From a checkpoint of a small mixture-of-experts model trained on Wikipedia.
Experts: 16 experts in each of 6 layers, 4 picks a token.
Training: 466M tokens, 3683 steps.
Below are experts of layer 2 (counted from 0) of a mixture-of-experts language model. Rows are named router (the router's row for the expert), gate (a neuron's input weights, with its number), up (a neuron's input weights, with its number) and show model dimensions 288-319. Each number is 500 + 25 x the weight over its row's rms, rounded and kept within 0 to 999. Numbers have three digits each.
Before each expert's rows: a language model's description of what the expert responds to. This comes from a sample of Wikipedia text that the model never trained on.

# expert 7
What it handles: Middle and final pieces of split words, such as suffixes and stems like fro'st', ide'al', domin'ance', -ation, -land, -son.
router:500475492487442449469493480471524478490470498486478496470491502481476520484500492529458487484490
gate0:452505517461523500503474489503521500527499488511548537486484523495454492483553508480531513448494
up0:487491491483507522504473501510466506498504496479503470518510523461524521542483489532464476503485
gate1:469497523510484518479466522463535536506533474512555518483513525499453438552507493518458494478553
up1:494534481465520485481526482473541469488542491476486498450509501512451505486509491485531514473559
gate2:428499506450508511506507500522499444455483468457490517497488521516482499503542562475528517472471
up2:496484479503489518507519488440490473558490529482514497488515513495506512512441537496481506546472
gate3:442505484488508490494442510538489486455504510487546464477478536510533510504530477524517466510491
up3:505459542536520514484514557556416500506472471451455478499513513510496517491473496490482511506521
gate4:519498488500520486485536507497477486546477554537508532501498493514463488468524472498486495477537
up4:501521491515506530517446475510524523475459457523506512509552530479509501514511537461485495536495
gate5:490521505507482483456499500506506515496504455520511488469501506480440492502512450495512482475503
up5:458472531499491530519485498542487511486531557517519512500514481456507526541501529494508522526488
gate6:464517511522503505486486459517488490488521474506515525534479510486521542503510527511536488502506
up6:504496492498496509515521497500469490497474511525510468501480516527523480445478465485489520496459
gate7:550458501491498495524494513472537456504460509563529564514527490498545485515496451535481474472462
up7:515493455526535508511496524485487479466463507482530446478486546486480482455509502518497513493479
gate8:493505512496454492463494477500500525483522517503472515500479478517468480508518475504480533490437
up8:465477491497501455491484501490512458432541487496544529500489464500522513536499533545493467458535
gate9:504465499528498485476495487515559507546508483464506469511454461488510474510506492509476495514459
up9:517531462477478457454515523477512498499460500488470504513530500526512491456514489491468520521535
gate10:500465533501484506502473556509492488486527487473504489498513515514466507494475482561533504473486
up10:542483491477504493494498531516502481496504532472475547487516540483486499505498503482514523549427
gate11:469494480494491500493562539563520539506502503515484485464491510491512505496540442538539526511490
up11:495512432515483516497551478514513530447486484484472437461518517504511475484474489539487516510486
gate12:457477520449510485467467460545525455485563524455485509520462515501556445539524489465458499495520
up12:473471532517491481466483496546556508542539493546530563525512492468488498538477506475498525473533
gate13:512541458515480505515481544526555528472534470507491491449478524503511509483511509488478490533504
up13:455487472482480494468447483519494512491490471470513481561465449524469520497510494532514458433471
gate14:528514493511495478516543544465435494466514519506497528475465472513552509497488459517529512497513
up14:495486499490475465492533526521472487510548528511498487511473496496505535478499480519536466515503
gate15:511502554528507527474466535515483505493523453451466505489530490515460502527497509542548520549503
up15:548551493518495545489550509454498531512476529496519509455495521462464502510537479464498498536452
gate16:439517464498482471493503495496547502540484462451517495517466477478515576483511525516506476499517
up16:530502520508532505505494471501475520491503543511491470523538557530517502476474509486488486520531
gate17:458472473500490474497496530502504496522482490524478485459461546551526475460543489494513487496494
up17:548526495542522491496522510518512494511494493474486468464466495498476494470477456503487441510476
gate18:488507448531502511476544499487513472533543470522524496526476511512510464496476518463479490497506
up18:485582513527511504508537483455542487482561504493504503484498476497530464524499466544488471472537
gate19:498539504422494481506524506466491519518490502478515468451462498491503489519481489525528510434507
up19:481499500492515534527535487514556485543510499478481469560494504484515499528533502498492486458554
gate20:453506501497476498509441500469528521512489465485527482477499526489512513534487508485492522479508
up20:511490509525517523498557506451538512515496496504462514544527508481488480492476490471503500460526
gate21:478479431513480500471478524485537556450509532514534506491477526484524466490456498520503479539498
up21:496482533451482495497510515523493487497463540531486531511497522492499506481540536474485478526526
gate22:515490482480497499532505505482520498488511513521532548459457506467530482494508467530497484475495
up22:530515517505487507502504465495484495558464493523509506524522448496462508508493487500445490532551
gate23:520550507465458499469481497499506527497540520537483483498530483524534519530520436554534495479501
up23:499527490487456489481529516476497518466474512502484507504544568481486470523481515480510482517551
gate24:545481507513525479520486519540486494491527508456526456512457530531497500516493509455511506461533
up24:493479544464539534503519510498432501519504502484493490475498514536490492506466511528495537526527
gate25:474486537514516528508467535522486514486465527447479491491471509509504504470507507533489505460473
up25:524449501493530478483539539469494488507458510527501507492516493488510537454491505459483484509523
gate26:505494480506508455472507487557483497514513484482534491516515523506490505500475478485488498502513
up26:482469487489497470512531526467489564497471471461520483504503464451524523527506542522507495529490
gate27:477517472539486548483484484514483525431505512495519481505450509511465488479465495518506508475468
up27:493531489525499510529533449483491520486502516514476493474484502532523508437528488524474497515519
gate28:516521496527463465453480535469523501513510475484475486485506527551524505509454497511498468524554
up28:506489483481539492483504526542509472488511464523458465515469457466503458545504537535520484488498
gate29:517480543481484514527471452485504488505478518524507480459479468526469448532468531511510527481492
up29:465495486557528512516482498506502498470472500526466511513501454505522457493458494500470494529505
gate30:500480503459487471504503507532475485529499492487505479524481483541549499489512520540521504541458
up30:518514479526523521481495534502517496467465492503502494497493535486451539485502482498501535543490
gate31:534486496536495494496528482533494512470512534535514464518519533490527535491521491506525480483528
up31:440494516469519460533492452469459516495514489466477543533472476508510480504509521485508492453492
gate32:471501523479487478489452550510506501532527569494518503483463469467480498534522491496525508444466
up32:493522499477461486515503457514505485511484507520515448527461524508497505460451517508498514499484
gate33:485468511542491522528517513516450521495523503496507526524463522491494473500449512486466518512503
up33:561543493481502496508494478496500518472468484494447487528465489428527493542468515538521507511441
gate34:474495514453496498509500469495512479521499504503536482494521508485475516499492464471498483514497
up34:516490459512488494471491502510522488524523427462463499508486490485519497450468503506444479493435
gate35:495505500495493490555469493448491477546506491510508530520468534477533518468484490514554497491493
up35:511547468452486500514524462494473484525532497508495504509506494520529522473524518513544518483526
gate36:512492483567475533493558484488493508436514519517496506463516475527519515462463511486500514512516
up36:498477501435545500538512531514542521524500510512507478503496492485471500489552452518480457508484
gate37:536510509531510543516519548535561427495446491474511495515515510456499467545494526481487491502481
up37:509521518509500485448500497484533423537461555511458501466487490503486497491522492520497522482484
gate38:487500485500497522506477537479518526527470510492500511507481564500538477522505541511510470494496
up38:471436500497489497524500518531530456504524521516496478490472484531525484505530472510523464491487
gate39:476478453518496498486477482516530469513497511511442548531457485475499510468506532490466527520516
up39:499488509516490517521562503523502453467502500459553489476498503530505526485519477511516499497512
gate40:558497515485497532478550512517547499494502486509506484473530543472481454475506503486479498493510
up40:455471532525502495518471514461516497522490491487528502535495464522538512537481524469488497483480
gate41:473485503486540503557477525491520560495527483480523515521452531510478533470444516520517480540492
up41:460555529513508494502466515496516530476526504496494505496514491532489490510454564498513520507504
gate42:508467504481497495505460553517549478494476488510517481506501572524512511474481529552529525476488
up42:486524526469473496503508461514468503483514486513497516479500445518486498512497473517494499481480
gate43:511531468525505474476511522472502501476469522488495449491471534483535474500459510496454490531495
up43:499541474489486506518509540511520513505479489509471538500486493487530522524454506523542462498482
gate44:495556520532493477505504488496498496561497564513534487505454486489439500498534483458524479485502
up44:493511503467515532523493505430517530526496486519522526479484528500494521487497496514517533485496
gate45:541481486542479567531482543535528506512495501505475434520513532446481526516517471444524444492524
up45:519498560487514479453487485547481463516508506521499545522484510554522495504506466537522494482499
gate46:513506530506517497510461462516530474545531504520480518514538488514497510474474456504527503490486
up46:475496542523524482499502469505488504456520503464478496487500527451495495525499514497461520479507
gate47:483541480490489515486486539493498515546473490525495554528489495516446504509557503457500475524510
up47:494513498486534496496464424503521513496539489466508484489492500495499492519503514541475510492543
gate48:449544495518483503520489480516480477499499528503539486487504534525491524481464498471477475466475
up48:500468529496509482506493540483506506545480495503524542457474502518540489476475498493451483486455
gate49:499503438477525471462499468513487505520405511529471478521493489473486455478524517510501486507496
up49:527489505481453497479473505533509501529486520521517499476513497500486505512514548495499503501559
gate50:508481510483528479509478492513524462494452510463501525477445514459474485495455480511514506469492
up50:489510481488484484522454493506526505508485498501478521499521472532457508510500500557476520536493
gate51:519498515461531509451481511472495479474465458476459519462501443496531560527497481480484487493498
up51:523534460449511553499491482480527457486548509497483474487503502468528520514486518495506505513473
gate52:567447546436504505563480514517489512498485464488518496490472496519458484499492475534492507450504
up52:492514480474460532492510487494539482508532514493501473470528494510498522552509505491483530523515
gate53:487484515487489464500455492490499504459484531476525491470534512502498499488505556518505489507496
up53:471488502505495486500529538502508553524536484499490513545498510532497460461512538509460517506517
gate54:503535515495499542492525506473506500484522525523537511508459537525495438507505477521530494477518
up54:498489534518533474504489486457533516463496515484497491539438519448528505518539461560510489477507
gate55:553514500483472519542528493485502496476505495503491471503476510465492475493525481477529503459468
up55:501488515524494475488466488498459519499508543484535537499433526522526474525475504494501498487490
gate56:484531529467486486487446481509516468505495437476505459509494491530473467542517484508498508471508
up56:516477471505493487503475509513508462511489508470468525545469510475509531496501516469528499517504
gate57:492508440484526523509515524494497524563493550493471475501491484481464470478472477514501493516448
up57:500473493493496531524530493504491506478509530539544466487506493523481555494551447463502497497491
gate58:482465511496473518486501534491524485514479491541497517448525523487481564516527519470493524535530
up58:496476489484465491473446460477518482552460475498481473478527524481506503488522457457523529525521
gate59:520530482524494519501557510470535489472537440458481477517466549499499434465506544509541476521503
up59:519532523498444466547490512506511506459520515492502517488512491539492499527514508517550525476510
gate60:518507498539520496490514485493498483493508521492495484510470518477510484515500488503573515491453
up60:464482484455477502530502477568490526507495520553517484506532513531526505484476473464494502533491

# expert 2
What it handles: Bare spaces before numbers and first digits of years in lists and tables, plus Romance name prefixes like El, La, Di.
router:489484470539559549524472491539484514539477507517523513551484529538490479533546452526470474532526
gate14:552541500494509529495519491440498488515506471506518503457492478497498444490523488462516500491528
up14:473515504490513486523467527533550486512512490429452505526467515538531495489480516509518510500480
gate15:482489478497556509476524536501455502496526478482497485478512524459422509509513478517532493517504
up15:511486518509489510533534532502471523505504480468501502489471518522464472533529466501495512515544
gate16:537478476453491481543509521530508462553480448513491533501483524488509530508486477462504521536506
up16:509534472497488479447484475472532542468494505477505521516476480512511481481484511490517526564453
gate17:493486497452500482502460476529515478553502487530490484480519503506489495447502452503480508552546
up17:507483508519511518497499530511491474514520523456495486499502530524497491506485506496546472485548
gate18:511502521466499487513489547507487482517519504490500496490523527524524526495508477499483503528483
up18:524518499517501505468502514525480503477501508511488479497473478540524517511551497522481478472465
gate19:485493463434518522493511524515496475495482482466502521488492512471534481531542534492496484489510
up19:526473487492484493492497480513483499536500509532487473519507460504432515532475504504479507515525
gate20:482515470459511501516484532539500497511493540513467474494517522466490489521510514525490466526501
up20:534495537490528506487496494510495509513483498501465495483469460535472494469485517539545473488481
gate21:491496489464513526533462549549449500525526478489499426479494496536510522541499522520470472528573
up21:479506538461520505480497528544502536497482450495523478465487487507545474481521515548511477564498
gate22:473529516510524486442485552520528512497540521482502513500515472504493439465503454547509496537515
up22:527547526510482494487495491517473470510484497434518492468539524501473501488506459541475457493566
gate23:475462476503466523499498493528471510480506519514496467520516510448456555523518539498473493494478
up23:504497538477484513517499540510509503520481555543478488500520434481534492524485557486524471469481
gate24:471445531473478468523477493507533478505510491502461509458511491538499525520501497486483467469495
up24:523468496467482498525496460480466487532530494521463538502508446493536500531525522460478493509493
gate25:506434504468515484498459521487520536524480484495461483518526455531467513442492454499499469527498
up25:525475489521513512514521521500490499466522487516478517496474501521514496497507446527513499505457
gate26:486522467532503494477534527534535510522491447450513530510485505483495499548501500520473565480474
up26:495487525498509489535543561496436509492487529514482518489521489470491470477511540489516469474509
gate27:519459535546483510534499453531492483477498563482518480457544495498473463449480469489545466463519
up27:518498499533488490462541482515469494473505491513477497497500473476505519483560497463476517495492
gate28:512524481510465505509513493522507444552493511473469548522483525490458508482496502508435499517518
up28:497473499497521498506480479525523471458494494515482503533501476535501466465519500492467490505507
gate29:513533512531494497500533469472527498515499514497477519523462497515476465492509461511546491471497
up29:527507498511467496550464513491507475481491506481491517468514472481511493504480511538584440482490
gate30:531464489544497511435465483503556475520535513492493522468452459470490450470549484487499476457490
up30:535510500497484532521512550511516495519495513522505522491519469558498510508481489498460497552514
gate31:541481463527549491484495462501477513464503506557510537503510536499508495511504541527480470505481
up31:516499483511515514501520479480496494506495468484489525486503498490480485482509508477531520547466
gate32:515522515486513513456528480529473531484489502454481505491461477524478500492547506494520487505458
up32:426471537520538492524503481437492495457520535522494496562454575497507460499483531482469498549525
gate33:481482470517504499498533449491539513515520476509506565506486507480502489478526470466462537543468
up33:528458483515498499472501486497514514472475506494510482511521497467507498513482506521494486523466
gate34:521495387511477486484513506510504484526488490486498493470548519478482535525558482482508494482519
up34:500516484515487515507500464521491508558533438547497506517490530458504498490520540550457546538478
gate35:502464512493484470559513499498510454567500516552495471505514486477472463518493484523539495526536
up35:507487497475519511481484469488522532509495493523517487512459469521503531457511517475522503482440
gate36:478480528514531521494487502537496512443499527550511481498514527473520551540512500489498496494555
up36:495521498523530476495493501502498480431497499533512516533511520524527556529514509518479519497459
gate37:477467533504501511514511493501474536451490524470536490509498499535464518503516518479497494515426
up37:460527487519500494543499488489498475533543528516460503503517516470509535507510488524540479500524
gate38:494444495549462513490497495480491502470507491528470527489475515506492494487478453466513543535490
up38:544505483536513506500532530468489508558490500502448528488465521495505513503505518497486478462480
gate39:522506500507491492498475521494462484484503558451481470494539548522524481457501518534481489541555
up39:481490504478519524498511527527545492529506481520548488543502492460460517532524529473487494488469
gate40:492467507483517521468517524500504493487504511470514488464488516480460516476545500534484515559445
up40:474484452537513518467488484520476453464488515528498511534423502518460460516499519505500486524484
gate41:494474489461487529500462472505506513509533500534512446534515524466509555523444508488508495536522
up41:512546492459492520497481470509509530512523492506517472514519501481530561493480553484518485503571
gate42:502546502496525493462505511544517500535466508485482502492504503503489494461539512521483503504462
up42:464528521491474499520478474530556522503516472516509490511519489456509507472480513491500500476504
gate43:496496460534525536528476545445509520490496453471517471538498504504518491503532512504492512538499
up43:498515466516527495462530543494462515503520477493507508492445534484514496491468524509525506517462
gate44:507494469511496501547458517506488489495473524453480544520481499507507536518490510547504501519501
up44:500489535458518507496513503494514496518511495529526480456529464473522484516485484465520479476520
gate45:497504470509488512538509532528483499441511504489494539501509529506499480516445508499534516537500
up45:534516515442516481467486494508526525479485449504444496495506520484515493488530537493491486491512
gate46:530484495451497511514495508505479438517508456552464473489483509541527512480478535525497517516548
up46:518527532525531477487547497485472475528519492491479476514526520503505484480489476461491519477463
gate47:509498510461478479451467535493515475494493489464512482507479505545509513537528460475476527497479
up47:525495511524510507459520519498486470494505486517467504482479513506523473462541522444446522432508
gate48:445539543477464519532493501509547458535515476480517468522498448499492501540535499468503486504535
up48:532486488540520507495503510472482551441504502549491479470498550505572493486515492517463535488482
gate49:486464480495492516526504538561501486497490537529504475487499525468494541539521490524495524546500
up49:501488511475467508469479489486487462525486467544499483481540544501490501495518465476479478455521
gate50:463472526464478486528531498501497488494525536520502489486488530504492515482519506511439480502502
up50:524535462500482507468495511456506453527523439490499487485459538521491530535525480474534512424517
gate51:514473495508513510493495445517532490528460493486442518499505531527498514532476535459520528489470
up51:500535491498487498476532468522485461512453484484469549486446497501494562481516513531487497503468
gate52:507486482486479509520517538486480512522494490513525514492494511481467526559513447543468481472550
up52:519475475530433521435519449502496484509527464532495493490468444480509500503567441541496509542536
gate53:487534507513508491421462487471491463549497507525515542479474476463518527551491496523523486481470
up53:467502487505492479469493495522523501478512480520452524503538438430512526458504512511509482482520
gate54:466514519495500524510525449528529501517443511499539487525535491461453522473490533481494507505492
up54:452520520531484517544530451533527514530460515496524476530487482456458514454504540502470502495503
gate55:517459473490449510466484462473488510525513525528516548486510488474509545489496457473541469521528
up55:440527514502483493504476491517448523449512483489491483486522484524526488519461505526551492471545
gate56:538536475460468515489470501499532504488504450504469492531507475501514476517476511487522491492504
up56:481496494499492507494496480525481472485486490510496481519500540476548587529487510469508525497512
gate57:500498521503497528485498471501471482567503521514488487491503502528460443516460504455482534536483
up57:496494469494476513516488570509466495461489534467516455501524540477477543507546450469493486482523
gate58:516513493538470510495505447478500481511527522524487515496478489527538447486502537480469527532480
up58:507503508459513520507484511523517501497485475498501520477501506462511502508507467459529510488511
gate59:522491490533507492476494533492474466512506503512505507513501464511555499486485527504557448480527
up59:449506556506462485505476498525512532484500534479506503536434457547516474500520497481430536455492
gate60:492485527483517486499496463523500512506475541485486544506503485519495495483479490512523513528466
up60:533510496483502498501536556452528461501500483549468497467459483502467520477531505505510460475487
gate61:491485506527526487478476475475509546488484469524514518519491538483518465444515494516486491565534
up61:507517504497544517500492515504481512526513466507518539511531505499551467479494509542511481494499
gate62:529478477501483513552476544477474487505514447524516475471521514505476509515471423512529496541523
up62:495491497509482450531503440512485482496516544511479473533497477502498469515490526529496521508470
gate63:503496507527507518476499478497543515472506550477504475518484479485476481514532463501508478508520
up63:475521480489507500561503533514534492507500453464457516506485514461519488499511516495505510511462
gate64:527519509507498507484499491475529514491499488504503537490495527458510474500474535503441432524532
up64:491511492504519496466495535513483481523506515488530469499466515484521495520526494504448485567542
gate65:486427505518498494501485498522518509489504515506484538467472528491480512557481443511501481479506
up65:442484527556486507514482453529516500481511524529475564491492482489480515540479480490522497476521
gate66:524543457481502489546434542484498463476490537487480527507504494447575558475489541476461532552522
up66:493498508517485512464513482485464504473527468473506485477498492533432494537482509544526519494495
gate67:483492468514460475503464501517539493503493493497485541485544463457511515532539507506531496529489
up67:514538528445503476529518517546495472513502533509515468507431493506542522454502491489461550504469
gate68:485495473453526494547516479514530489517467492503481499469485527506451512517497507497467524508475
up68:534533458548495476562520517485515486495467507501529536531482514533497481495507507481496495488493
gate69:498526497541482533436487481476496523524485489479529502492451483501496491527527493497502501489526
up69:456521506482543501462456529502516515447477493448511481490491503485488457522503540480506489512524
gate70:537494539485481507508470505487499464467563530564496473515478462530495500506497491535505503463488
up70:552536489503493491497527463517509469487520532510477525506484498513468521442513497492513575487485
gate71:484491541479491480502488473505492469521481524484501506487502499451514486511520522479481519515506
up71:503506477559481477456473488489513487521505488492487492497496476514466477477478484459502477499491
gate72:504522521471523482508499512509490491523498543505506522536473470524514507460483514506581500540453
up72:522528547472536488514478507456480516487502550478480502524489420525521495458493509487549445498530
gate73:519464501492509507463535489506459514451489487488510500495483529499522514457527501480530482538506
up73:488469517452516497492502510528497476562485490503486520496493517487476511529466519502463492499454
gate74:516470533553488483508511438493477524495506466533543537514445486481479485515495456512509540498520
up74:505472472494476517527513520459496500482452484489464546510536536529508520452492524444464475532501

# expert 13
What it handles: Capital letters inside abbreviations and codes, such as T'F'F, W'D'198, PT'S', plus pronouns he, they, their and word starts after "the".
router:489513512505505515469503527515504477472503521482472492495528538562526500503483488518500486542506
gate14:503477498464539525503518514492453502502521509475531502501480506480465501525530494535505489505488
up14:514484472487492488485474474533531521462493475481473523480529477493509532503470483464523489501503
gate15:493436505478455494434496489514536504468453525517481485506523513451463487512499493473512509550511
up15:535458504477456513482536503469545489520512531497460457509505499493503516542476467459545509524488
gate16:503560528442524458523535509515488506482511518491499477513452495519479472537494472522497526490510
up16:501475487493521474468488517486509504526503544509508505475490519518475532443490496501521450466491
gate17:514468492516505508502529456495479501513465508501489496496482476542499514479519495489493483541522
up17:554487511503498471502464554511526467504473493516488495466507503497472514525498515456497477467451
gate18:546508521535502476486552455515448491515507480508544471532472472514515477502483504492520503529494
up18:530513537498483544518481501502534498424475480534454498526531525445529473513528474498500501502505
gate19:474518532520517498492502545537513476502516473483526498500473539481517489478481486458440529512513
up19:501535495530507500522497446498526521535535503511495505523461548496464484515522516521482522475491
gate20:459542495473476515495488525537490523475519474515493518504572486507493554493498496497473482471539
up20:519521487513486474504497448467486517488482516482497460472500488503513483516490508497526514471466
gate21:479495496491519519513484507542499503479525484500482543510504463524520513477503532503463442549542
up21:496505512484487515519517525476495495511483463522513490506515477487540513495467533527483450538527
gate22:506525539482515509480487509487488505489514496489526525475485483489461478488502518485455523493502
up22:518499495483505495533523507506484447531494476490529461452467489507522522507529472511517499497533
gate23:500490553501523473496525464471465513508499508513490492460523476506467517490513462505483486501510
up23:474494501482488491475509515529520453525506510479520492501512535494489478514472515519522512510471
gate24:592516489512467480522486503465551497511507520533478486499545544493459466560469495491515502510582
up24:518480515509493478533503515536499484505520482476501485491492505500499519503546467535509488477493
gate25:517523541513485506506464491470576499480495513494552463516480493488504483501483503489488495475476
up25:536483504495471507523508520480502507496477467575522479493520521515484470516541524505475515550521
gate26:486516464511463501494563505477489497521514503523515465498476551511510469474526477531484494511506
up26:475471560520493490533501525512488512450481500520486509482498474485465458459493552515473517465550
gate27:477519527487471508501525526528501484460539506478537475504502521473501494542451466525503553482526
up27:507488530521484500510448516543580533485507458497507509510521539496516472501504499467475532521561
gate28:471518502537450536505502531473466524517521520494561550508457524489481516503454512499464495568491
up28:528509463510501479494448504510519494502501542470503508492484535545457480469493419519548475528457
gate29:524460492483480510489492490512490509473474517492494482525503541459530499511485478503482540527483
up29:526487534512486536561470493504526493473501487513499517531536443509479489510517504551549488488460
gate30:484486549487475505507431484442495483474488449504508539465461483478507432543480525472496492551468
up30:518522493486453538514490485508498481499499464532520503482529520459463506547505510486542491522507
gate31:528487531539515471489502471475516478501493511559524538489506564483479503505503521487526534486505
up31:497483518464551504503487465535500487501512519541484491504494474500473500486540482512532481525464
gate32:506540511508483489455509491516527500496533499480484458511584481458534542489473481458514532510505
up32:482511538522538513497502525509489479534511495510521507484494547463484526492488471485454482535528
gate33:509484432507501485526506487480490483540533468478492454489511508475533518497429469489535521534465
up33:491492491494518503496498499503482452513517506495477503493517487482517512515479437495484517521454
gate34:505517499504505490489474507470510487536521527478463464512480465555535483489507480468506480502496
up34:533481518481528497473479501527489475477491511516465524511491481482556517451450548500481521538507
gate35:463513507523503479535438526537479475502475508513544445516494531512487510504498519511489471481464
up35:488481472500491497517533507512533494501517507497518477511513515505465476521490559474475522542503
gate36:512497530493481498496467524491459489475510522509505517475516510518478501460499481527522535493520
up36:486512510454468533509545512508508526508472517505533472479457530495486471494525536473454521517519
gate37:495521473441491499518472518474540478516471487505479482507482469483532502510500523466483523517530
up37:502493525526544512500543486523431504460541489502443484490519470502523550480484489527550523473510
gate38:497478530490539526513525512507507534474472471501538451509476524497464473497509459501502505515519
up38:518498540499498516474510463461455529508487512499501482474444507441508477464464510515471453493527
gate39:504490500500481500519457461503550517495506508501517502531531483468536525467515509551512514479492
up39:490560521487465507533509540531502503481515483481485471514503484493464546532476517529485475456506
gate40:479520524492500495493452537499549498501486567509507458525513501472480473496521515497488574478484
up40:509508494514518543515501488482482463536519519501488510537511495533470505527487508449491486542489
gate41:491479519489467487527512492452492522505520491519498491486510495472483495503488503485519451486475
up41:499501483530487533526482517461504557507545459471503501489551514496462488519469502505471518459519
gate42:581519514521519548472535520527483491505485512452565501495475528507486490455559500505479490482506
up42:523467534498490489530532506518446478514515511497505515501496463534513496478489476550479489452532
gate43:505526460495532548483533502455479529490517503528500514507521510518536514496503557491468477532496
up43:521551449477494504561495530461484492516541459543496469484568475513567482505532495494482487491525
gate44:512477481539515475530473465509502516502513528471505571551496529486498544525486488467475463521508
up44:476489551512468527506471499490508505505528490500537538493488509488521503485488531495507550458460
gate45:475515438515484532524429532541523494502534455496499454508532514516526479509524464469505535488493
up45:508481496482482460511541476491483511521498475524508535513480530480452519532516495520473517536514
gate46:501487454481496511539510546489514461498487457474486476525526534497530478529468516486498531515533
up46:511522456516494480502514465506514534479462486490464472493486486487539448537510560476528511508504
gate47:470492497467469489505471515474530468480495515550512528501500511522469465528508526502517519500498
up47:528518539486507496546486449473515531513542462503493511491485486500483471491533510505428496491462
gate48:474509468458470512512479513503500469496481487534454444510500515478527553518510535510504478503508
up48:504489495489526492503505549480521517541504465535526520479511480489516458512487507525527513463507
gate49:536513525510495511467477523481503486496497523507497488494471476477509498460487528451507499491487
up49:540517498460506518489463514524496505471505490501570451449458457476469501454533483479539494520531
gate50:529518560467478457524465470494516518493505471477506480513477493490483497536515538503494524486560
up50:503484550493478463517463477475538543468523435510536497472491471481507484500483534519494472489488
gate51:519520458528475525505513479494482443524494467489507521492494535517514538511491467499470520483561
up51:540518542491528514493536469519486494499502493485515500470512478504460513513513484494516509514512
gate52:540518538525498529466553441531499466470500516481532500518491446511464475538528443534462487469516
up52:530489515514456506503502470515513496464494496458535523538481469501458493467515482547515513506524
gate53:490500515528498507480471485477468455480535528454509542523474502517482522526499558543479483505446
up53:531521493509507475441531491514541503470475507505471477496535504486498505460490494544463473483470
gate54:493489518437523518551527513468508499490525532528487505540533551491504483502494509498477497540516
up54:469524522499505460532522449475516487489503494498501515513547529472509481490460540487541490488550
gate55:499517497525492509473517518464474480572542520530513483529497474519476496571507485466509478522490
up55:489484534528482476489494491514483485496519502530516515528541480580478486534494483509460463504530
gate56:495461514475509516472524514505499538512544499537558467502475471499491475553475518505507498479538
up56:509512506509496496505511480517480499532478506485485502522468478525477525471498470516507517509444
gate57:492515516445503521494481505460497498505445510513471480477507545480517492472495475502458510539514
up57:494500508452459504459505492486495503467498509532485511477453483511467561499543491465486467525542
gate58:518499519514513519547561483502484519464521441503512497470516496464516498504520520544480503489537
up58:524525463517518518476498532484453503501505564488511486469469530515480497501506489475476520476454
gate59:518479523533497526468538531503526510480536462517506539531469512511527509521492535473523516540485
up59:461531514502444490520520530494494491524540547525551492473463523541482514475487495532473519506534
gate60:495462475496494497494447455516484445488447541490459528508484510495505530537497518515517455492458
up60:505521508476531497520547506493492520490548510495487524505499515494477481468482488486510523537560
gate61:468522510489520484470496475468455517494511507491485537501489492491541498523499476482514542460467
up61:577527506506475464550496528489495502490494499519512493489532506487512504505486484507506487478473
gate62:511509453483492497500514500505485481501544461539538542558522504505514485505472500537495456495478
up62:474517459490520484526494513477500514537525514476490491507547516472472508521521490498508498531465
gate63:493557466542532477519493505454543502499494507504494506492520454464527523498518522499489527487529
up63:515533505520531480524528504471537487495493507462469473471468472466552529507524502481500505488505
gate64:517533486418477483445506522472470557516517477565502532516503487484512434536493521477498525492503
up64:506528463507533502442500505456463493501533495511506508508492557491459485484507509466560492494491
gate65:484461443507494524503488488529486484486524536487489536487481533524528519520447460499526516537457
up65:492513524477490536506499499540504501469539492536492522532471505518450470524487520516464524485529
gate66:480499502486455541497495550511472473505518497543528514493522542460513545532501497501457524510495
up66:493495515535474474474509459469489487477480506493460538480539477511484514478470512525522545476486
gate67:484478506545443493494448531504522483556477516493526523482514509536469498510512497533483459457467
up67:456489470517508469471562509520484466448506479510497471534500498471521546453491466497484552490485
gate68:498500480505501510514501490497493499512490452469551495496455527523530485486481523476503480479522
up68:490444508515504464514494492496506517497487499465514521503514477504492502500524512487476459465478
gate69:484462516566535489490481492449509521506491499521498518494521509515501454504489428482487493505510
up69:500475476522463487510447496504498482552536516519499544477472533552480460496506520460519487519465
gate70:531511522456510539496496483500479477437490519494494479509516532490506517538499483503500481514433
up70:516485498492509473476465487473530512556522494515484513481519464495527505502536523464505519475513
gate71:469488465466498508480486489510522504528504475476479499491500534538485513482531524465452510467542
up71:481477496503503481458514555516547485499519486491508526481489510527478478472513476462442508530479
gate72:481530518508484488518482476532475475523512497502532522492495521526476535483507507487472510517467
up72:493501485466539468520534526475490516536496516506549491496445482492502491534471504453495467509481
gate73:466501443512528501557509501518459483483484502496466503539472505494491558537573545495526465528515
up73:476521453456494497534459490534526510502494486498514507494489497519568484573465509467536454489473
gate74:522488487539515462455521471508487494468476484474495455480510471481503469477436524448516534509503
up74:562517480478477490522494502482488471471513509492531511509515511515478496530481502491517488518524